{
  "d_model": 256,
  "n_experts": 4,
  "experts_per_token": 1,
  "d_shared_expert": 0,
  "balance_bias": false,
  "lr_router": 0.0018,
  "beta1": 0.9,
  "beta2": 0.99,
  "train_tokens": 220100000
}
Below are experts of layer 8 (counted from 0) of a mixture-of-experts language model. Rows are named router (the router's row for the expert), up (a neuron's input weights, with its number) and show model dimensions 128-191. Each number is 128 + 32 x the weight over its row's rms, rounded and kept within 0 to 255. Numbers have three digits each.
Before each expert's rows: "gets" lists some tokens that make up at least twice as much of what it gets as of all text. This comes from a sample of Wikipedia text that the model never trained on. Tokens count by the router's weight.

# expert 3
gets: "|", "-", " the", ":", " United", "="
router:110133134163192153136132116105141089187164151087121090068129109119161172157017125120140180083079142089155139071132155123105108191182207123138167165130147132120146134204153117100126120128117126
up23:110142181176156112102140145162088074139087103117130172115165063173142107164072148136119135159036133105080114131130116095149138126134125133138174181151148206176099100134108098136132117185149189
up24:099167092139139139105083043046184103143088114098086140120155079161151110095122071153158131147142071060153105118186096116099090132155131127138101122088096114075169104176127059088148147132136070
up25:141110135146154133187163051153172122165100102092106165167158119127174153135061147117129116185067062140138127084077138151126158139155107117164156224096151139147132134155151070092166147115098110
up26:109105166105082134121089129084101147146117115092167123111144113131160148184108085145106125115065075080121144134144110152153163165172111118144084139143125149136124058105081137083125145121146069
up27:127215167167151098141126154132160124138151161107115139076111190147156155158117109170142167132171144121164124061168107112179150072120133170131161141158144149125116084125129109129188121132187129
up28:193102134148134140129119157138131096128145148142187129147158116129133120137196139131113100163143195197111134194151122108131109140122163203149094142141188114049171139119120082103145127131158130
up29:137084120178103137152181147149167065143143123068144164124167152121183104087111157122147169110161137157095206141169125117080118105154193155105134166130155129092145114135144103079180091186137086
up30:150179154112095147103154125171119159171062120119135081072148144132141122095080125152152089119134117152153164173117150149129118120075179086130169102151072098168179161148143147140103160184122207
up31:143144111116170111101119111160154066104150180107173117078108163167127151199120117094108143063126152125137134146177102176104109106168118157095060191105103135111131119122121138173138170117132123
up32:124113164149105139087173158124157045121094124109129153072110128079185166170136121112125103096120109092188126143176107131167168169152192109130147119173060112088148132145124152118191113090149084
up33:131128110155151121111143129135097111181177146131144108056164111097110134090183138199157121176156185138138178087135137139132095118095140174124123125158134172090131137123103130103180142182116102
up34:114157107157133200124184083149129117132093118105127117143164131134083176205115073108094134194102122096134205194173151146195168132175130137157144102135144170132146164160128110148138137160106105
up35:118139123125126067165137164122110182156126181097123112160177122114102157158063104140142186128104088105101160113213085130137028142094133097167114146177150129132142093174119123154112144155033117
up36:110152148116139128088108082144143092152117164095102180162110166104071128103127110113119146098124167093106156132181111172110155140120104171124087117076169094094153127147035080157170177178110203
up37:205127098108138155077113099182096107126104084110092106143122120133144177162091144084136132141110134101119111149114147113087062193107122190153130155104124125128128138147140170168140121153155118
up38:090110099129168110111073171085093089090167137108082123183117154146119147101164124114172148133127147141127078104178072127067103119148120138151099129091118146022200092099143131130074161137148165
up39:179140133119146170109124101153118151100151134123171152119152160115188169110053149104133145148085042117154142159131079125148175110157124189158085160180115128118077176181093129063116102150159158
up40:132132058122140113097121168129174086139158128148028063131128105145149099164154147121138104079053099058164137105147133082071142103113207128120151094125111067117127131162121160126149147100179135
up41:191180168104159079150192114118209082078089143064118104128114124129087131198107111075120145116124188119116179111165070163145142152182159173156123105168151122125075123121175167206143120086122180
up42:174135100135156101188109085140174096160136126127151123130151122158193124137100141220135101091077101186096175097116091181095115148133143158118159147156121060136130113164154176070088148129084159
up43:110122123125151123117094051105139147097112156099110123135153151156227105157132153119164106076115076091163096142125117134160143095105134119187165149065155170129119133068134073162101124176133096
up44:113193136158061098142063142115132097058206224133073144090157187111164119108109143097129138064162087109136134155131157152169155110152102148160116119147074140119144038085121141114061195126150179
up45:134116131114172084101176119093140126156062154115117107119196086118137153110125122131089142149134148072099138139164123157132089128089165182181125134173122169086206163168123124177141143147114105
up46:158173141092121098140129108102134129111118152134153104071127154186154146124135186140140055133127176150152115103144138172100089169114153155119108138107140125108104096091062115106065151118123186
up47:131151101092113157104158150150148166075104126115142123104114144153123113186134134078088157116141133117172091090131174134134114157173136136096096170086105124152215082169171138188125171170155117
up48:197167123133080128109111117098078107165109099113169120113159157164135104139125154095142136109124155135153139146118197111078133156093156159163106211132127153160163099170156132108199113145113113
up49:157180116086169117144161158103202101191160097116147100153194130125119105108103086124169099154146143103153128133105168158111159073090200144128095087166125177088118141103123133078119128143129160
up50:167112159149168152088126111143176102106160133173094100171127113134106156160126113144098156100123107088123084102164141106101113216099100157085170125121159129125109140186142085136143143137136126
up51:116176104115170109092081090103136152155128094082119160175137178134107164098176104091138121102079172121133108080105142149177102127109171140110117063141160094163080120175129161136147176184120082
up52:076130105121154169108084154137104141155154162157137120132119183113144151101059080133116148018146148160142106071167099152156073136097152203180081106140132102156183066081116173071175146115093171
up53:134156092125114113081142154114127118125082096135160133132143113117132101123111116158131140111100159138119132096086125087131207111126195137121141134136111110079085135122130139159182175131085135

# expert 1
gets: ".", " |", ")", " ", ";", " 0"
router:212130101126150111117095103128144090094146144084105043135143132169145150148124138141119097138096160129123114124121134132152094105134188148189152112142140132133118090112101147153116151182120126
up23:152126184144192167116089169126192106117147074110129114176112130106115129179136148088172141133147072143205132076142070152155150109163094163083142128124142092189137070146140166132161120160037136
up24:142132141101162103099119107116180133139148191108154094169156191092105093129155144102144131124132172101167120113135125169147059095100125139121087201131128126102106157143149139144130148134100168
up25:127157100153155139109150135131165146166115113070148146124082149097099155201178153067154169091145157183172075159158064115169076131099123154118135131098176148181103122167082108108174158159188127
up26:156140112122133140094115140002125176098079117118186099104127101166126085099117144156121163165137118144080130084137140145148113117170149119117138127120131201127150186133123128129129138133157110
up27:165173129162148148133098151142186138125102092138141094123148147128076137122145173131168130096092161171138127074139091119161160125104130104105173098088108064145134158109110116162108127133149172
up28:113176082098179123114063148111101062158139094126113140082143154140161170107100180177155151139126108117180126076107126177178135154166155094044162127072134126185176103132165092149102111167092217
up29:129173092134107142130162129121172124119167120136130125129135151123165156147120107088157119132080136098122082169137119125136165142165124093139123190088163186115150091125121094113144109113142086
up30:173128107177111099110115099158144051154144179136152138141174111121123102141111167114142159106153175103071083116132077123112116129142117155118140158134127111064134107128068138155155131118121106
up31:112089089149167172151120150076142131129144199140186152158118189138131132145142154188127174125132123085130141129115165138201161134139184168163198123107131094111128181081077111197138121142132170
up32:106161134127106098162126097130184153107123133085090130177145108170185111168128148147090141111140081121173111135088133128151174101111112107099137100152099107167147076199080120155154144156125185
up33:122083095138120096134112139114148080152092145076163115094117133193127144139115095150124132118117126161137089141147104088100166098139138104113101171137168159082146077076076135058096129173136118
up34:152136085090162117118090123125179087104128186053186197180147120083124117135147196092126168120087153116082059137155098146138122098130128208132118119109149136083126066126098105152151122125167175
up35:150174131119110113090126149153133160136166158166101110114188132166152099182154096143114120161104122072071137130149102132148087159086118147107138134091139122158142123178127118099187151144132157
up36:206156106079172163137076128071172171116122120144104112155134132153118094156151069145160108144098122130149110136150112116123154087142143179063094167127107111053087136151102039113099130117090182
up37:133109136094124166119142148163201115150093125074095142110078116111138123103104092125146083129163105096147119070137081137087122139068162124054152135156156119106109097100138166208150168138189138
up38:196118114159144116095080126112124146154156125115093105126159095128131153119145124147211081111096126131111145095174156159129107106091169127128106174145149071037157141115121130068134162095078173
up39:096149124179151160105115102126185110072092164079092132171122174112145140140184153137139127123130125127100134069168151200121111117141128135137107102156167166168141059131180110089157098121133197
up40:077129122132163122119161207097125176148169175109124126115135112123122125109110134104129142102102163085192069134112061102118166165137113173118092095134122137066108150163062116088143131178069134
up41:177139129091188120118188112085234092130092131100094104192173126151123162097071108099110089119088065104092099087126139150140149149150167116154120125167135146090102116148133145172200110153106072
up42:124141220164126116134110094126118170153107113147152111134134172128185107168118126165105111176124108157152141148141079114124097121100147159116166107107138124129161118153027089090147161155120130
up43:118113228099186115088108128138146127108120119096180157142125129144158117130138097152128122104075123073132157070133166111128131142148174099059114131194140156117147124121066093139147106122125114
up44:117077126195074079090160089109123178155201099120118146176143107130154134140112144101121150101021092144128102146190079155121164156142152112105125149088095114097119094123114135108147127148147129
up45:073122123108145166170119063140116112099144154126128151133128054155149101138108116092133125126130138178122096128138109153112140131149104126069136176208093157120142142148152123069109205137071160
up46:067121102114166091092113108136198168134179121149135106149115176141093145117185161209133097154142152149203075163166081134080134147125116139155122153107145150127101090146166053169096165142168178
up47:182189122122148062106162096119148083133162119161091143145150113077119160108107145109143152050095142164161163147108135114110108124111114109153169114150120106136116117067139127133093147101124113
up48:096118139197096121134068131107131143129147137129185121135142111112149077066123132129145101156088130121153174088117170151162108125181157078135094188128129129132125093109088043102101141155139157
up49:116207206145099075156131118116120166161145108105120183067187142181154114138107121149146184116163063135127108136186140145193189140117081119134126128160136180095175108108149118136132155137105195
up50:130061123145138140102165181104186129134130094121124091145120159095104123129108108137122136085094133077156107142142096109136103112190141174107108104141168103108147130092125119109197139169089115
up51:085085148140100112147166086087154098137126143091079120118158089160127126066106116095150106079048071131144129073138124160178128113112098120153114099146153151133113175106083043082139131120138108
up52:136170190155090151107176115132134098114125154109107095106126100150175143140076211115161185095125123130102134099094157188125124103158177167143185111148114122182116077133149143131153126146103134
up53:160154170167144127108105096138157085150096159075165124101192124132153164157110136161084103116128124108207092142137071175154138110147121154113138133127142147140130122097084115048176153129082144

# expert 2
gets: " and", "\n", " to", " a", " of", " was"
router:128153161162143107120113098097184166146160177087120150132136128162194184172138116113155182081112089125113111107147124130062130150144139135124101169149175130149151106145128110091139215152114151
up23:159112126124145123064160115137139151154138146080125090129117119114128174161138039168133102049098134149116152119095155115179120120136166098098142104124102119147179122134090154132107188107157109
up24:134078097061102120074063138083149119145105142065073101177105089136178123101161096096193131147124079116120080085087101117165123083112120105160103100105166109065119113133118126070159187114132183
up25:104151142159168173185092146076092150099141091119106109095101159132115146136151137172167147127139130139128090151181139130097163105139127143148121166159147199131130130110133080126140151115136113
up26:115104183144154118117099057123080164105121201096130098117106143155162144150170088156167164126164135127105109121110158131135166169126124127125153131096096071102083108186132155203093182104088155
up27:090142160129167103104143114142126157114140096125136077138222111070166133150122124157137100084140123043130157131191099156175102149134171102070160049131076129076117161149110092079158153132160130
up28:123142173080151125115090087135126109128152114050139139111140154135180113163084132141093131112096188084148076107167153121136089078083157122110167153130054099153160137179165118114075146126088124
up29:125101145119120111055086067104144144155112135118133112117137164135107160132092144166175131086136113070157142080103119171077154178141132054174148164176102119121142119114117132140096131089115147
up30:157127096119140145112118112092145103152120125124142093143128114123145135145121156110169124090109134097177096151192097088135094173126130133123123118146110115134130120179144117119130148161146138
up31:079092106117125108139196094135167122074091077106085128129153135146097128071133120124186152109055137169124091134181132099086122086140169163087153127121138106096138149137103149177117201145109130
up32:131096089153177139103148112133146162150126120135137066131131155162165104191108090110100144111113100091127159112089166144146124108150096147141130173121119147133099128161142141130113114144105142
up33:089158122142144143147118143112096121149105097160128116136142159111137166082073136146163142154121171114160107138168152109125075143123187131103170166145132174053094161113084115092087138113136106
up34:151141125127136108163115088094185118136150124080124149124120190202140116102087152097108144152076143162129132124111158119130116133122186092116128100134164122126152077089081124138120141129148118
up35:111155209087136055115158143112098100158142134095134147142171135152163127103095103121113142069163124084100144044136118098159112110163167093206155136180190158130154154142107138150149132121064099
up36:149166101176184116074135174171145127137133097059155106129169115068178138145115126083135137138144132145196109178120074137089105126165174111094132153120114105133160053086165148085107085090092151
up37:069109121133116182084109070135101162145187127158134118090141146113152101161174196080146151164119122117207117109180154119123093156129158163154133111130145153094100100157164092099140107125127119
up38:175118079091151141124134105128108169146183128083124160115132141153165088168122124125106092165118099144121081102150143154098121117143170128119093119121124122158092081168077117089131123159115091
up39:116134127131180133196084162093141113112166139125152089107158181139121134154124119173117090122134163157116122123091085187214105115112189087155082149177158169098134091100171176094081090157141072
up40:194130122138115174102118097049181162156115121176126165162113105161154149150159117130157127112139112084120104099126100117048155122093141114101085065134108170141204134190141114120135182108143125
up41:174116102107152056095102099109189140192131123145073099157160116139127070189118095176149110087109111168133125090098121124134095116166127115108145123192140128148129143072117091189144149144138158
up42:132089146156095065099133088137117081117140111150144089073169156089107052160086139163090107163065191137148163101132172118109102131131161157116100138165182185176132109129160163115111144098071091
up43:151172123087131097111141134111131090163168102062118116118070142166178076115100102120163136122141095082108067105137097129066074138153122155106133191110112103102091108175116072048097193169105163
up44:094141158096121136126134139163171133135114101107165142159116157152122103146067151093143136098183142154135156117192162175065146140172148120118118068100104183131108119156110099165118161084159128
up45:103123179115177147119100117138115103191108154115139116110157078133125108141090150152105088118117158158130092069139104158115099153147102088168096166180108146144169131151153155083116085117090163
up46:130171131148108057131062158075170126132127201129068164132163176149096158151183137134110149133134054162183116115111107148103120122153152223144118115155117171111155066205109139144100097141154088
up47:105131147186098091162181136127090137126107139109117145187185180124108100148111114134120137179148078125079115102172183111098119211099114143113122198087112158138108138176115121100134146127170123
up48:117191140113075178100123081146104096142055130156141138088103107120203069147176161134115126160054104158111098135132165124116140179107159135132165104116111130141100122163170099102127101111065125
up49:187168154143128077092119116038097091106171125139154160094103147114122086080120132149128238125111092114136095128194148138099081101106158116138150122117145174124162150148175108153083137130155124
up50:114156081124116148144069173111090137092140091134139098168110143137077163169212109125140119133152165143129149179107080132152134094170129168105098066162114091155097121115089096140141167097155108
up51:101119106098099177146076083104161201181154154095095079127104187088153117141098113072120135097085156148085104138062104201157119107092138110130088119117132114132143121118088136133110155159125164
up52:130090087187152137169105111130209060087102134094132162063119137193157116189124150144063101164084159105097112153117072199196134168181142135125076090123082122103125110168075101073144129118113138
up53:153134136094154154085111168077115154155075143100081053127169087154134169117104177158196141147061164089124166077140123170172140165147146150125119084156135123076136110102104066191121118118163134